Below are experts of layer 6 (counted from 0) of a mixture-of-experts language model. Rows are named router (the router's row for the expert), up (a neuron's input weights, with its number) and show model dimensions 0-191. Each number is 128 + 24 x the weight over its row's rms, rounded and kept within 0 to 255. Numbers have three digits each.
Before each expert's rows: a language model's description of what the expert responds to. This comes from a sample of Wikipedia text that the model never trained on.

# expert 13
It responds to: Mid-word pieces, first names. Inner pieces of longer words (Term-in-ator, Call-ic-arpa, quant-ization), common first names like John and William, and Preceding in station tables.
router:123139129143138102104137162103081135150158139120147104127153152106102158135161086079110090090111188118093140109089106126136130087114127103114119155100132082115139144089151170127143108138160152125117135134087074098143137153118107163135123122120175126137134157093121125105139161128106125118095123163163155113110164153117149142142141121100124142149145134057117124148126122149094111120127098116091111146168112102114140137095158079194141164124126138132087113117162091157159105146114136129127157139118120145081124125112119120158099153142142134160129140093161110168134126132149125147
up0:123073117108163092125088170135143150167155100094159129129134139105169105157185112106135127136158124126147085140121121148123155136146166069128089154106132099105134143117149153142181068137112166114110113120154132139088136158102095126127116141150180104115128129140121099147134113129115113147175159146145156103091126139114106157141122136140154127134107101147148144136106164113127140121166118114176140117176161134099090119103108105075096119135154163156153164133153135103119116130097079119095110161109122105094124168125161102115115110115117119121124135111135119101121117144140104108
up1:101141130118121108126142137145137152134155151170134117129151121101101095113150131100132093091142139119077138115086108121123127126130109136122150158111138142132116123134174135106160154098174142114140043123113102123141135159164135149151104130131160142161132132116135084145188132104139096088084095154121133159112147123087152132100158147120157148134142150121169142118144141120111119097152165124106109126103136097146120054109127114144181115125120091099148124160125088131157103128129118135170133097090110131114062167084151159132136157162162133155123124157157144124133120130102137119
up2:121110100097093090128093150132124132105113085167090156153141124124122146139126125154114097107101148105157130159139113128114140120126156143127183146144165080154192128107180160110150103109141087104138138087128136116117129141144100125129114094139165109168104124082106149121084132091137098153126139147136139168110097091127150175172128095122184138144162139131153158133164112085140096129111094130138090162144139121134157150093147073149127118146120137083125129120155145108126118112177126150117117126148166118103107148126101144109137098131140080122137131128149147113141095117106139137
up3:118171172149123078113125142127096111099156148103104129150111140134131113130126111142084147105088123128107102102126149112151124136118136122120128148108122165114126170081174165101110095091119117153136140102153124159095076143151095103129136126142161156132135111140115133089172123089080154137134139142141147126114161125071138089152089123054146153090103130173130141167156144136123101120144106112116129115100106116145154103139116127172099116164121140127120143169125145142093155149078103140136172140170159113128123127152113119139136141111136154102104101171147119153127137130174143130
up4:113094145127164139131129155112139113136076096076132117095170127095115083153178094143122155104143105108092138108070115096124150159149094112120140116121117145159092123085138138160127135124137146149124116160130169135156131110131122140136144139146141115116160147119145108141090139142149091127141134129108134151161172096151096121092207106114133145131162087111147150150139120148093139090157157149141125129105121139116125091120160129122130169085090156142095118144163144108172095126111145135104116120174142120108108141142133123145108119117171122114149134132103142063104110167158108132
up5:116148161117143131096126147115130117116127122129099108113079127114098110105187142133124132122146103122103113133125087107100149081138157141100101160119181114085127067129137050106140124117115170137142147122109134115117104176114138153168081155106127117098160121116131087143123096138128102111118161096172156076083133106150154139126104174142139140133126106111151164166108144150118126142094108146105109159098136138163139159147129178145157175117162138121112139138174125135119169157133151148124128098113112130159129096127157135123133131097141168149127129145118135113114105137095132159
up6:134134115059131109141099129118145139137154119116107166135137174099070136107125121146117161122090125166130114102137103143144096134121097119121128110136131140127122105130148111133125116121136156142083126149134098115112085129092107103093115152126128131156137111108087114151141141091114101154095089093119121107107159160096170144156160114147133181111153128124139141100122132157099123149122111123127189159115098155100131149148143175111221127115113134169101099088135147106142162126113129139168152116111100118110133098147135153141088124153107150117186128141128161156147122132180121139
up7:136099113114116110137127114154088078131151118130138175083133107138148145134166089136130085175117101080085116143176136083133158122156104166120150148103121150127164146127146065123118083122105122117136165140129104160124110104167139137161132139144135140135102134143092116095115149112115160156096108129138123150093142100140142147148129134132130124119109151137113138156146132124127106168126121088136125116174060132108105110073114144134113182170127152151142141091138097151126090147107125129121131124162156131114124096138134154119100165112167124131148123152088131139150072123172153121
up8:117135100119100111145105126145106132127135132138117139155116121100144118166124109164151112112095163092142132127086174112130163118136109115122135152127153167116137130088167132128160137128179123119134107093090110099178098093163140121159124109115124115118148072121108136115106163127147092151110148125162099127124106132164117121139156081126120150167161147130179152099127133117125111132094112165132096131101130153187159103139134136122113108118130100163112120122126058106135093091134141138141153178166085124138150075133151145137129152120156105126129149183101100144082088138106123121
up9:105110112141106123105136100153141103148148090120107096118128173123144121143122102142117127113107089071160115116160147103108119119157103118120140132141157132113104157129144163117140146116112162135130064138143127133086163101137087121099147143126175111121126148135095140156170173099117091114123164153152116152124115128127113101125132126122135142081173163133138119129123144141132133112211100111166118146109149105137187126089069110141104155132138179076120117112168151110133152156171116085154129146129133129126122107133133123137094153123175103112153121127166110098151123119159101115
up10:116118146110104148141140175134136135119135129133132098137130161108127120148146124154153124089143121138130115093124127128125142137161146146143143131152139101081131129101106111073107140112086103129075147132124113147131122153092103185087138140088115145121110111127138107093145154142152135102133112122179115113136118119151120141156131170088131130148174121063121114112143128169161148119160083138091149136110139117109126140139115137149153148119119137132074105113153158197085100102161122096099186112139146138178115102131130099147061145116137138109147139139102151137140070123146135172
up11:149131087109126147149138139128107108110087165175117187137156111144129121101147067096095102115117117130069129150163148128113132130133123136098113133112161137157113161124149125123135173087142154138100133117115144166147178101144159081140126113113155151142129131149139141140107138104100169131100129156157133100150102116137129147134149131088163101156134158106087156146109151107085112103096078150126104106103119118120169104146109105150121164159132156097114118122164154170140097111130158130156093123142116117104120110117107073127149137125143104095093124142168136102112097125152123171
up12:124121078147174091134104155125093135120208142141166098144115132090117157150099115106149118147121114106078120121117148144139140118160075125095110116089154124099082105135138120150155138104178107155130142116134099154146105156101108166135101126086121148134146123136120119113101152089149161138124125109131151125129124152093149161111150129163164136146135149138134075105147086161140134164118100141132090120112136130134166144131128146113126155120121138120107164112157123135158078147129165122154160137146144133136124079127108114124128056058123156136139133142132109110150103123116106150
up13:088120161095110140153145158106088158124127111126125085116087173120090127156154122165090132095106118106162131124134127115185164093136120136138111141106134113108135166126169153134179158120137153128113129108131149118148148137159095135127106176140114111113163097111176123133132066142133173136122144142126118164129108105103125159122145127103146092142122119139137133123142114162142138113138120100110145126132108127174118168112144102116162187108094174159145115131109153100140115130087151083149164119141147076118132110126112092125152125090127113103156140156114095150105135074105095133
up14:124137153166121144110128149113128139132104163136135132141101125108129113160142134158135129078116111163147161145135125138117145117134158106118135122102121118116156131146142122110107100080116144162113142125090132080130104127130093114119139130157124093093123106096132149148125136142149126101132114169166137129136106149157128151178193103114146114165100124123165135131143120084091159137113109127093128088113140132081140139099137174162108173138155128098156097165150118128107106142122062105101109143092162116118120075156097180150107156140141104124095158063129127144178161153105120108
up15:138111162143105118136123154106115126140134117123136138136155135117120120117138157117100133137153180124125097098119136119111102141177110140132132110137134155107115117141155117144157086132141154184126117122182134137131124127099091155125157109100140131078097131115166162157076136156077162110105159098121201096154107165110112188134129116150088119159126151134129163109157168128113106159127107119082151154180166095131132128092149125137129135103098108142122109094123099116117156122111135083102105122130126125108145157143109145144088110163145134141116134110114048156130111099142118118
up16:137157145110130109122093167149127146110130135112106087107104136154147117116145151102137088140135101130146157146173127147116103104101111121079123155093110110127138123090124140154134152132112101106193118161180163110165148102183092171111106132117111134119116161124101150118142140105137152122096138211142093127123103093153119128119128148096120155112158133110140097147129090097101145125126140155092107154134146118191139104123106138150174149145086131141093134124182137152090168109147159112122096099137125159135093142125122121118130131143132168149130096096116122156111115100128139109
up17:125130128105099056119115143124100124170162111114157122126136151107122128111147123103122089128183141113125116103122118110041150116083114120123137103127140126137157107078112138122149145089091170124110151143124128134108104184160145144100120097126145135134139155111126152148152121122125145120169119101119183107136141100151141159137133128123129123135130136124138117155134139147114137159095093127113156146133147112142096145111140166152164134143146098132073167143183149120133141109126089141095106129157180122079098128145144128161098176099187152115136120133083115128079130121118132125
up18:134151129111096175144129181147110107150103142147139130129136112122108118109132139070128137085138088135132102097109178120158110089140138113111145150130127138090161145133147151135138168090108144072091131115150110135158118090147118147127118096075125093125107145172163125097138136118118135142082116115116131116152134117144125134152128159084101134164130140142126129116137122132146125159118168154135053114119148117144136091151147140133119140130090114143096134130131101174188113139120116131097152102112157072104152094129145114150134160168148129159082120123145167137121117148127116194
up19:116138123108164153132110169128152123145134128146141155091116095121100152121156121151119159128106131167132106053117099140123120129157150148089160225126147133103138127118149135150140111114072132139160144099120114123115137113102130139085144132114099123158179127146112160107171099079089094087102113166098144150093121140171113098113131144118130186143090093089126117105142118128122147115111136150127133148143110174136131150150152179136104104123163112141100125120134160116108128131118147143105121082145117085115126162160094131119106118123139126099147148144124105130141109160121145108
up20:115096134138122160122105169174103090141152155110118097123110155167101148106100156127134137154092154108123187129140142124100147135131134151087116145091164113154123090138109161164148142159091124154126096110116096132132165137148107112114113136134136108147163125102155206094137173113122088129120146156116125086132132147116110120173105116111115131128155105099156142123145150139141155141115098114143148135156098125124120129117100111131143121152138113167099116117177121133126106191163126078134101100133099095106114172149119130102118121094107139093152105103128095137156107095131101178
up21:128112135173119124151113156195128162143119111149129101147107152178110118121146155134112106123142125146106098155109116128093121110066099094098120085106132116091109164123170132170075116171125148134102130117107122122148156109118136138132106123139146123180141157147112127140162129122136132088135131158146134110151157182134113159134125166097121121156111088130141118128125134122122128152114138115066123110170150166126124138114164145137183104113139173139115078118137170135118083164106132146117113094112094102095129109189125149129104115092131096120128102117106138088152127146122100138
up22:103117119131147074098116119125110151126114155114103059137101163120147113150144156111114111144145151125103113131121144142163097148156121139105099112121126164135151105116153139126158078138136156119151140136097136108129110102136153121134178136127115079106127140131124096154111143094154114161138173146127112105103185120115120162106137156113176093090146147124146129122177093122122144081150133142175084100130128138096132101096111126094134156146161137163103067122098106122146150139098134151147135128157161141145142055142140129140130102137128135146126074150179110122149103143136101149
up23:103146151114095139123130147115115110126166110148074128120172135171084115113099136108130140127146142119126159140139122148148137140106157111144162137102114094157133114074098118121148136134105111124134136109133173132167133131117154119090122112129109121138145105127160070137102120116157131133075156167126149128086106120108182174176119113150183137162139100140127161111160145174114078141131084105135111114106158122114099120127130150132094133153112121109122134154139131138167151111154132073135160117141100095127100114120082087181127141158093095153172133146157108138123101108126112150
up24:096132135158126111111126140140128105129113108124111103119134169124126141101142106138134123120077158108150105110123118105104142093172095119119132154083122160179144141113123145117118119164154135147136144138136105142148090149101170129148107110119158105085144120084133130143124164141124126122137099117137148161096149113080186152155078150115149120124116120080124178143110119146118122105122133162102163139157121120151130129139187126117118164174113074138114109137099068142136164118108126100136123094107141153119097148125120100129102123079110132138097161136115161151154184179138135181
up25:154107152110118108127169144185136103165116130120128084151148119092060069138102101123096136138101125080123101142150166137135154138119107145125109153130128091097123154146131137130156078126142107125130152110102141123120154126091192133115120093155159111142167118131117124098145138138143127166139098141150137163135116138117126094172141130143137113073159109153084121100111083149161104122153140128098116146161120124157123128144133140149123143107082173166140145146132113119129104152160133112104142112126096132102152124143129094109085134094076132124143136144200115142137139104142153114
up26:113129119148147117129125134113114152101135169094116072145156161078086138103130092134146177102152103178127106127139124141157106153127159099120118125085119085123110116127150145147155122122181141122178143125133136139145150158159114185157143085113128159118159153142124119111127175146116102103131083156114117158107165111092118156094097106157097091129101132139123125150140107132093116173083089118137157126106134133152142109128138114116080110119108102171110095134126138137164107159098161112119145119119117125109080160120143168140085139133136112154137122093129162130116102149098141141
up27:144105080086138108169136128114113110164141151076137176122141087156090113118144145105088169100109122090102134108087134129158150114141141116122157126123135160111126119132102145109186153123108124147127141106145132130116072136143130118129139114127107134163130139120106124104140116152152121126133123197113106171158150154139098190111130150104080148131099202120140122128127133134135127155139123089118120140134166122115154142089106121130131111133114144096119147119177139117101099088107140100081181161119127110135098118124136140163088124128153164149132149121162092111131158117096161140
up28:113102114129149130127134143132097141148161104152086122166130140171122118137126098140120152111142189117084086128118151113110120119153124120115145143064116155109123159085208115153131133133158121179090117124094109109064140121138130128167143153107135124147128147119098134127107181115128121163174112109111106134100142112159135141142128117154104148125143131167136135114121112103124128141127124126135126118158168127074123130133109098160094121149139099162112139156129125095120110105128112143135146124110106123056115192104182081118123136158134132127098092123090173128121144135128117161
up29:079145121171148119069253115104140098147171114106119122141136113123093100149131112123152101126101106164112102115160110107149113114143155141079097118104088121165146121142134139135115137143129119149136069099095178111099095144166144131082144130128094110133113147097121119166099171164132162144137109125128135125126174129127102146140126155133126123148127107136129123148116160182097101162111130118156109122132121115127131120125151114122153105133145110129140122140140143142117129107125096155132110168059155143153173139107151122125138141134136102145129126132115097142142106129145144102
up30:111151134110133157138119182154133093138175106141160088108144067130088101144161117134137122090126161124129094127094078157098093143170114148149149109115164132096172152123111114115111142151146140145171144162124112118144140103134127134110121124105138098184162163123143134120122117113157104113079108145125139097100070162122109146108123152188165142118127163166118117127125122105131128138143130101125132103103113134113136180112128080118139129137147144095140109139120108122163156090156108143135132113115126125096139142119141119161099155127134092167078120130163120154102099134130165080
up31:128151087142127139112182116120101124097161151147134138123126181092120099192134115114146090115090140132152095141134132119112163129120099094114142116141112135209103117124154112136137105140139163094150126116100105112133116091102105112136149160122108093115105082146127137165151142082088127135139154169109151144138100152150123127082114128142138152153124161169152130133138106095108074153111161036125124118140108117180112122115139120109118123131103131132143123167134115133149107120128159118117137147118112127159141106139115148146157113121109122144176176125106129155083135129155127157
up32:125087094158167125104134113116084137083116119136077140103134126103151120142155089137108164163097168101155149088142098152146107102145085123118101090096129134162119097120138121133157167141141187121128131124114084155090155120109106170147097104113129164136122136128103129122101117118129158132119134147155118129122178103123129122167139119131109101077170084139141144124106148150090109132174105135106144116140114123114159126167132117141107144157138131165124150133118136120171148082123118155154176123121147105114129121092164132178134102128115129190120143153092150128130114108097111159
up33:142126139103114111163144164126109071131127155118122140120147138125115147101131124111132150122137137103047123098168143138144128106126107135132087135108166087116110131166166147088123119098116131148131098130185077146123119102120126131157159136136142151123085146153162095107146157152151150165165105135113155142126112156123118098108112080132122163121144128136142102125090092123117084121164108128130159124131132094132125119096130092150139121160135142187043103139097135133154150191103111141152173128126134135088119116135144155154093112122133151126140135118113093115160119157134144113
up34:151146147092171081094128116142123134094144116150101107108136116130116079069129069147134109134176151138112133069125111124128100149091161083121120135101118107141126142123103121107102116140137115125102156115133086134086134119101107135122177165135137123166165137111145115124128141126130107141114137132125121128161112146129130134090132128141158093102190136102157128131162098148093113189087095116127102167149116147157119116135139142101114162096130154165139140142127123132156155131124098110142162170066161116149169144133123114168088143132155130152133117155132113147151092175124144125
up35:107125098154090106071106168131121118125126132132084144149079160161130145140136147145122107117117136159112155141075124134160131132111104127116147108160153116109135105074167119127138096097116139091125113150134107165105151087144137142144151095146162167094128151102131145151121134117131139182149115156120106069135145118145132103173116168096109108093136153147146143149087140155132141126123138102117141128146154112110131129131142124183182141120123103105116124134100156103114152152125104162138158128089147102093139116102177111140096162080135169119099120134150112132166080120161129107
up36:151135148126114122146128177109109122156152147128129102129140118144115134144104131106110162119101122075088117126118080082148099098125132121101145148128127133120129135078167114149155125107156125141125181124160140152084162093165172134062133152155155135167144151124173130145132124119115148157120174142101137103138133120113125100153120116093139108115133141094075136129102110137132090155138096125118113148120166140126199098164117106141148140107126141093123070182107130127095118101122140117105109113152142125107179140140147146148142148107161108134102106136124152116121072094158116107
up37:104100124122126094118141146153158147126101095147108135126106137102115115119164122135157110097123117160169084103113116088104071136115141160147129108132149146107128124148153113122167149134128116127130084079105162079135154122092180081162101137159158120140122108121115155170161093085106138138109112161125173104107149124113124099183148127078143133161132131089132122101106146146134096161138147136116101151097151129117169128127135141158133149124111144175127143131087113104118154123144134108148128109138115169130108162115147153080108171182108145112106122103134143122159150091147095125
up38:126112076160138089124116161142124163137146128137137107178159145118111109156158131115125096109094102124147144083143108138120107136162108140160095097098137175088152119140093168110111105113128117128146132159118133136113132167192093147101125124115120064146111143112140140156156091150108147100124137117116144116141129137116126137119127118139126157112154165107150114128149116200137128145122117099093120141164116076121094094151103129086119132118178069127092112132160148133123100119135141121141150124149175120131097134136141165143133184146129098164117097095156121131100112140160092139
up39:126124147143147103124127130108109115136151113109092163111152172105118133146177118122117110104180124156127134099153139128105107110152134116117151144112138151120132128128121120144128128195126145125109157115150092108127103145097123127078114121194109141110098148121142107160144129157129118133114113165153157090139104119152136154096140088148091197117120162149122078176129140120152128136113111129098085148105128112121107173132113186132119106115124185096148125075142138111132099160151106100093104105164104145109136101158141074137124109094113164141117111088114140163130150151156111125
up40:114156130093104111137124102136084125155124122111145120100096141176127162162105120141156100106128117125106142111123099146109131085092101091115152122089143092101130151124085129179170115134142131166141155152122102118099113163151138128165115122100141116169199138116147136114093109111126123130121115147173156162160118142114165167112103160127105168123152148154131115104150170192099137095134117125114142144146127123150152114093128101113108142173134111163095154116148108131126108099107107148128168127134070149109140137139140106105096117099140158093090139122162115140091138135119121161
up41:118116112105143125107096147136131188118158138121110141100106132097138128098104148136133158129151157131100113145145132162119140126110136152154143131090098105124164169090141113092093132140099145087108097116137094130088136129167110111121141135181125134149111143109131135111138113130109139128165097138117109149111115065148110163103107131149108097099131138162125150113174105153095150155084153149156163145142093119142104133155092153150142102128148164191064125143182174124122142141155171080151138112117135100121125139071128108127115117131145115137126109089094123149158117155151150118
up42:090120105142109115118109165093101162141116170104124152153131136120126124126168115122120100136129140129153152121127108112107142123134142141134174090120161141141106182155122139143092125075141108146138125159113144126182177147111113125128116143150085132121111123142116055119129103128160192128132131143133120150146143148148150123115161155084103153128150131147114109152114141124118141123115086109139145160100127153122147112090103082117122112116151148097124101146148139089132106103080142116132155097084183143097126083167119129182078136118097102117134114072149157108106121147144155156
up43:115113129111095149112132154156147120093073109142138162106165150113179132088160160146108083135111101130093144105084136130124158109116124137121153111131092096095126139147119165183142121117137109105148139152145142117156148125137143136179116116127180136113137144133102119154133096085134150136114105166145166135105107163145161109133110081128114100144137135142134151112079128096121138184172160089128129183106105143157070144160145148118153100131086135177122133127145141142137146120106118112099109105122147141125095145115108106131099098140148102090140129125119182151138104105110130109
up44:141147139133111130141142152139112112129119158122132131139114164111112115130139092112094183124106115117147114128164124140160156126123118171086145119099151079148132093128133100171184143108136113151101128124109074101144144150104139157083148117075085129113111160149116129158120149193126155138100142125169129146141168124130116158101120135119134074127181156133057145113120122140069147124132122140112151115130097112116121112110136110135151135137171118107080103124142112179075123137098160155115165122114121127133146119167145125128140118148080102126120137089137108161141161123141104131
up45:111108105108146144126108160137093143126123125141123159106105131148087139145152137129167116109134109128154134145107143104105139127125150087121132107110102101137127121174143163097149160132144120082135128131160116149136136146149088105125098087098170145085128139109126164141149162066147112141125149154184123152141129121086141132156121145090149136140120093123108133118129136122129126108115139097154073131147086101134082130150129119102097151130156152124102149151156158114180146197176113127148066159109168107123116140127173093120125090152117125071133122135150113143120095161146139100
up46:083107140115100099119088147105153127151151121123102114122118145081134133132175104132105144097148103125135146114110142125130137130170103132100150174121079104112142102147135129136103120120145139122126104119169139142094110109137088130176125134123121158110132136108110117127100170121124126146140146157094106112102139121113080142128075155111151135168179148129122133141091109119100095149160134142130149132144131114153149178106152131115147085161146164162097116137084116105111163136162162083146161177113106139124149151145135127161112135161113125108155146125180140126129094058084171107
up47:154123124143195160113112175117105152136121172125130130096103134144128154176147159153153134123076093149145125128134112146167095126114125144144177128121171145130096128132075163154134139115115120142121164155148143123155100130084113130128119143088106103170108171112113137101089128138132112151111044121129114127105123102105183126139155114121140144125120140132117075146101150156135105128121114120134119127110154133114135147088119117108171082128134108162126106131131140191153126138118156144147163097133142133153119100064120157113102118118134114122127106097139116131133071134148089127
up48:145178093117107129064111167151106108122123105126134130152147123145134149132115155139119103158100120112133092066124146115120155164176138119145125153133091188131147130146170147125150145166172121128104140126112114112127144131133171127139129085145159140131131143134088140139115134066136126124119151100116151134136156156148130157124087122172101136136126131152106116098091133120135140142101146177144127112086092127129105135099055125093124152172099103152111063138114139160130094120127111124138128129103118163128129158101125093104104093119131175118115133143114142189130148142106127114
up49:104149130131114112138112128138146147171138138116154111134096131106123104120110106121164154140138144174100134071111119093104109128103132136108112138119109118161104168127139111113112132103118132128141143113130141081143128122188120143135136107102153127103157164177163113141140131124159133102150140181080122131151167074114182097136055138156125148155127118120146096125096149158138120134132092151124058129153130131118115081108163171148150155128078116121082137135118110086126092115117133136117135106103137144148172146162133123140122155153101164178144108122100148109124136107159117101
up50:113170109139104142101105139120105140111155135119164120122128094137137108173123116135101145130120105110127163120124099089093106148171087100137094167136121104138070107127142096141148127117142140132126120078144141097136130126122145132130108095124127110094131116106121160139162174078161116134121115122122103148117193158094166123092157142139118142153122134083143144132190151138099120125130165142110130126139106160129106178076122141142113123143098115134159167137157069125126104106105093107118155175132131126144154107136149109160138099125141157159118114147160139115172134119090075164
up51:142120097137072125134126146113112109182146089162102128126136118146117140100131131101141101130100131136098152144123126133094139100111144113136128140141147148151093127113074123133180096141096105145117110100113124111137139158123100137117124105079135124146099140086161092108119138157166087110143193116165104126189148111161142162133110141088131117066148147170147133108171147106133085136095098161081110119146101139138148141167129161124126130089146136130111089140138105156103137132156165110141153151119093134148158128138124152168091179145104123171144124134120118132128133131134093133
up52:133124074097115107120103149103157113138161138136138110086152154135142120162108104116128071128066147151082127099100143081076125134165131126139158212085146131123146125088151138084180147130149149088100100118138150118148149131146157163124124138122120144131104116151143106131110155105125145136096136110113110176157147121148100133153173156129140127158121109092129100131107109160133127146165103124102090138157134111121150165124134146118085164105120124143135152161149125177115110134134137075128137101134091105125104131113135133138134127122115129152115159151150109119096121133110099175
up53:138112122137117136108137150121128103120132131144144123121180126130136130144141136126145124133113154154094172105147175153125142135135078111183101142114150134063078167130156126129121133155185102131103116126147131099167139117130105143120174151150101117103150158117134084140159145100091146136118148152095116146119145120134137146113137152152113159104150083138116191130144077184137141132118113114125124084127101154119117126134087112137102086165079104076137125122134102115113113123094094154130134140133141108130134088118149112156169106153156095146086137141149105094125168150113081106
up54:143112116082135163109138132135121132130126139065110122117102126114118075119145084123114116166104110171112110087101106101117091137165123109171126113158153132119137132128124109094146188102158095130146111113118152135164116092132154112135163116132163103050097168154132115145127127115162163132074126173103135148120149105170121135136145134134154118129110121125165102098135150138129147158111113149148097151162158142125148120118140126153159130129107140143155110099130120122132102149067153122137102110134105162119113122111163159158141152142100115170145111167126109132109114153161061119
up55:126129143145130127139155151111096130103127120137126091120136103112127102118128104116129119157135168137154078120059155122123117115128150145130162110126100147116111137090178117159159106064123141150182069137102084152124150169136148125139104129144129151100158128126091140100089154121115166139142137123139155111092102146146114126161157111088152131119085138081139137133148129202106068130130133116086109131112142171124126126106143149107123071103130118137094107173150108132164118140151139138164131181143100146121098108139134139122119130108159120097140128115169153120141146112154132136
up56:138070124131085125129105127140135133159182189146135134105061130120097142156136164104126127141106146150122085129151140136118111096128177129110134100117140100125140139100136111102128131111116100147124047128139130120113150105106136144130134129131083100097141149187146149106114147115112143123132116159114114117122127108133195199112099135114082116102115166117134163113138135122155148160107136116125139170151136160116159145106121088122158096131118106136099115197118133113159108107162111137140151114117118134110125121114108102144166099173134130126148120090155113132140130125107166163
up57:131152146087139109125097169106124107115132157094136154151163137103092108126143107154112122105157124159143109118095126181136161122118124121117149143157133110112136145124099131080131098137107126123096085143131108152094104143135128145166106129185144099195131116090095144172113130101187136122086116156103138111070157126142146174113108117171177136151118125116131152126089115137106116089155107172159092104111142093161096187104132140109140146118121127153131129109149122156127119105136146153155159114099118096169140128090110150117160139142118115142129130105130115116149094103132113106
up58:180123110110131119153114170147161159090132103152142083143131155113101128117079123090113139100110167079129058108118105129113112135097113096110112119104130121129107159123154146112094160117173152125158148116113146117131163132143088147164147153173138145119119104116123101114170140107101100118124161153171138168094122101156128172122133082120150124146122108097119180110135097121123149098114121136088144169145129166134151110138144150100143132138158111139177119086142127108150101130098105155132131162123161100107140117160146132100124093139137131103145081135127090143129133144148106157
up59:103126101151113131096099155132131150128140113109110150168153160107130101151142118137140083157100128119095144112134152097151088132131115163120122113152167136112090116121137124119135152129123121123128092118117178116131102164149115118155183119074146101140153068095099133080139144150113099162082131128171137115118157136118097142187120145134158145131143140132102138134119144150136116121151049152122139132143121139114137131125125121138064125100137114120094159114110134129125137118111103097194135083120157140133132125130130130133126119162114129115129225154113172137153093124106141145
up60:117120095149128133127126126150097116129159112163158114088141139128101119145099092140171109099059159101151119164184108119190103129142110142159170150124132127121131127135141166136096133156179094118085126122137128135091128112120139164103083130108121125067116134132168129134112121108146134114162115117101146111121140104141134169149104147091130161119139126120108101101145116132104125098188085102119109180073128108165150134144122125159118123117090108148120119156123141126108117145094089102142145134113146120125160126140096164172123124175168151118116102113157120139141107158133107103
up61:144131141113188081122105160089106122098099122133127085154145085073146084171120119103133120160138106113131142130070129164161130146152092118148153165143144129106119111107106159106140125159116133112116140093128140146078129111116094150136131147127151103155153170108121094098109146118136128139119105119110112112161102119102131132160186129140133154142184100144128171117103149179099127170157168123130139122151138131162115131135103115128152126150145146133119108134138114154123105148157119107150132109137097124163123138140134154160103137131150085114086132113132119108131042163104131146
up62:146148108156107156156140128100075118152140129130131135112154097115122128149151134080105117153118122066143141119118111082134104142165123084099091163145162137155129138126140125092138143116111119155185122089116123135115176139138160166173096093160138108115105118103162128116128136094089137149125143150104133129123111137091157167091144116109135132114113156128196097146135079166104133103100126116146098132152143101124127129111081131099142093137130117107101133125118130182107128114097102144122112110114118137137145126094123161155139143115135103184128157177128113166177119134108156155
up63:133139142114106150135138142108129116139095153075146205114158092132107145134131079144120140142128139112122075148138157117107157129110130125148107110136134112123127118142165134130129120183114114082136144125116087084169137107104145127136121135110150135147115163112130119138149125117127108149106130173136140131161157131151103150109095088110130138146139123117132124117162138084102202134132137116095141137130147132121145118127109114086160124135176096167107073104159160127139071184105075181145117085131131123138124115129097158128132113148080102184141099104138123130097142119132144150
up64:152153112134079105076108148138151134123122092104117154117151140109122157112121154126114132130109100076093109104112111107153092100153140161159131146068102162092135141174148119156102115156142126100128112128123167144131125170124075174133114141109123122129118150171127118129131105100138142127106134113158135131179146119157161126143159086173113189119101111077079186166119156143136130133127112169122139118163096139140122139123091102148149138140134102127136151075089128131137124165166132121121131146123135132127137129122111124171115112132067112130121098162124149158110122098105131123
up65:130153144123118106112138124143113111122171155102126175113169146085142125102131170132132134121164138141163162120150138109108103131148123132158138135148098086126105145090121123116186124141138104136099054118123163102127131103099170155108114135143175128099131067096131093155065168101138105087137150133126148128109133139133134132128145140099136130123084128086092137156112158102106119126145110115118113130133120107139107092123126178171164132139131147122119088139109103150148159183129126108151141140180144125098096092149150121134102123151136140116110161112117159142082125112177118150
up66:119123115167136110120101097179159109129140161149125170127078163101130147134142125093121065124085145129082094133120130125121178129090138149095137145071155141141133108111151112101154133134177087145142122122104120100135111141130114126128167148124120135127125141155129101078152166184094147111146130085171133151167148122131173112150114134105082101138130105105098093122128090131092118162124099146116078133134126133151110117119139165162135101121100101113121142161150105132160172114114124119143160140134120103110126156129113135154091102120098136110139113165152156151152136113146116170
up67:117116142123146111135125205106105120136155122139113149090114096124126109157122092107088107112109091101132108117090148155140110110176068092120149120121072080127096119130099131151137132162113162118110147089129105142110081149149102139102152120108150108137139111101148096134127129181166144144169153143146150116117145143099146124101153130098111132135140114140132151123142122107115117155071142128109184108155133117112121119146096153138139149080127139169131111125158137099144163129162110080127106150137140108155136112153147126142112123154119166087103179115135167134163149134165150102
up68:133130108117116116117105147139113097152130115174101127154149135103123148105144088119108119089087118108108121129127122099150103144136144162143128150150136115109158095127121124075175107093116103103147112102157140121162157145125109087164147154147124155148124131153116131129164201124152112086116148175115138116098171113135115105136129125093145135125147094121133118152103156168089145146144121122099083133102118150132148130118097095131133149164133193143153118114147145158078111149147106113131106121071151150095142171129161130091133124133118162139137121125135179136083085130092173108
up69:123122103123185089134108148132117140092176136154114110100186098104112121114140128099086103112113153139120092092140130152110131096181139124110161168098121103114148145172124131131154162107157151125112121114096118097164128131132147147131116127092127120177125169142177137139106107097179139124111133135141147126179133148118116134135136149141111139168130106093169151146092133138084147091127189151099126163098102106103104082137165169115140149083087137127122132173132115090124143135161146131100108149132088119105174137128116118117118146137122109123128098113139146152129122100103127140
up70:131137091109127127095140152149132141107112139189119149134151131145113112138172104159159100124136139109110141075103075124131127105141108119114132134180155144118114140117126158138135125084152129139110108092097145083092115085130117146149139126107114134127145147138089150104131153103122161136129125170143078113149097113139163138153100166116119107133142085098164158156143110167110131085117133134110116117163118123140124163122140127133109145142093118110097141145147159143093147108136104151107139126128112134112174134134113115124110148179172138202100163119078120190152103144073110147
up71:151106097115146104154123133137097136135162135128156135141098143152089122149138096134116114067120131113115122081184072135120083114142115141108122152099141163146152124145131101145136167092135133155155110162137103077112139124141139134152114113139114136129096108117127129161133107115175148096112129125133120159121133143131159170120153163148128129141144136173165141095175156126100111114108153143124083132160125113109119145151137137161143124105118141111086114138137057148083130156118154134128072130117101148186125132148117137155119110111109109172159125104118128087089144109135173072
up72:109165114131095102151096167136092108131136152105112094135128132094169101162133135115133113148143095143139125138117142148125149135167152117114127096149129108118114165138137139087104138136119146112158111114140133126159133145145148146141145114135103155152135103100141128153119153175152161144140176097124132177092169123106110134142101138103122147135123153118149094119104088120109081113102158124101115137130097114110094128172126139155142094100085140126092120155105138146109108098129146115108184111089071116147124140130157146170067141073097150122174149131144147144183109068135110143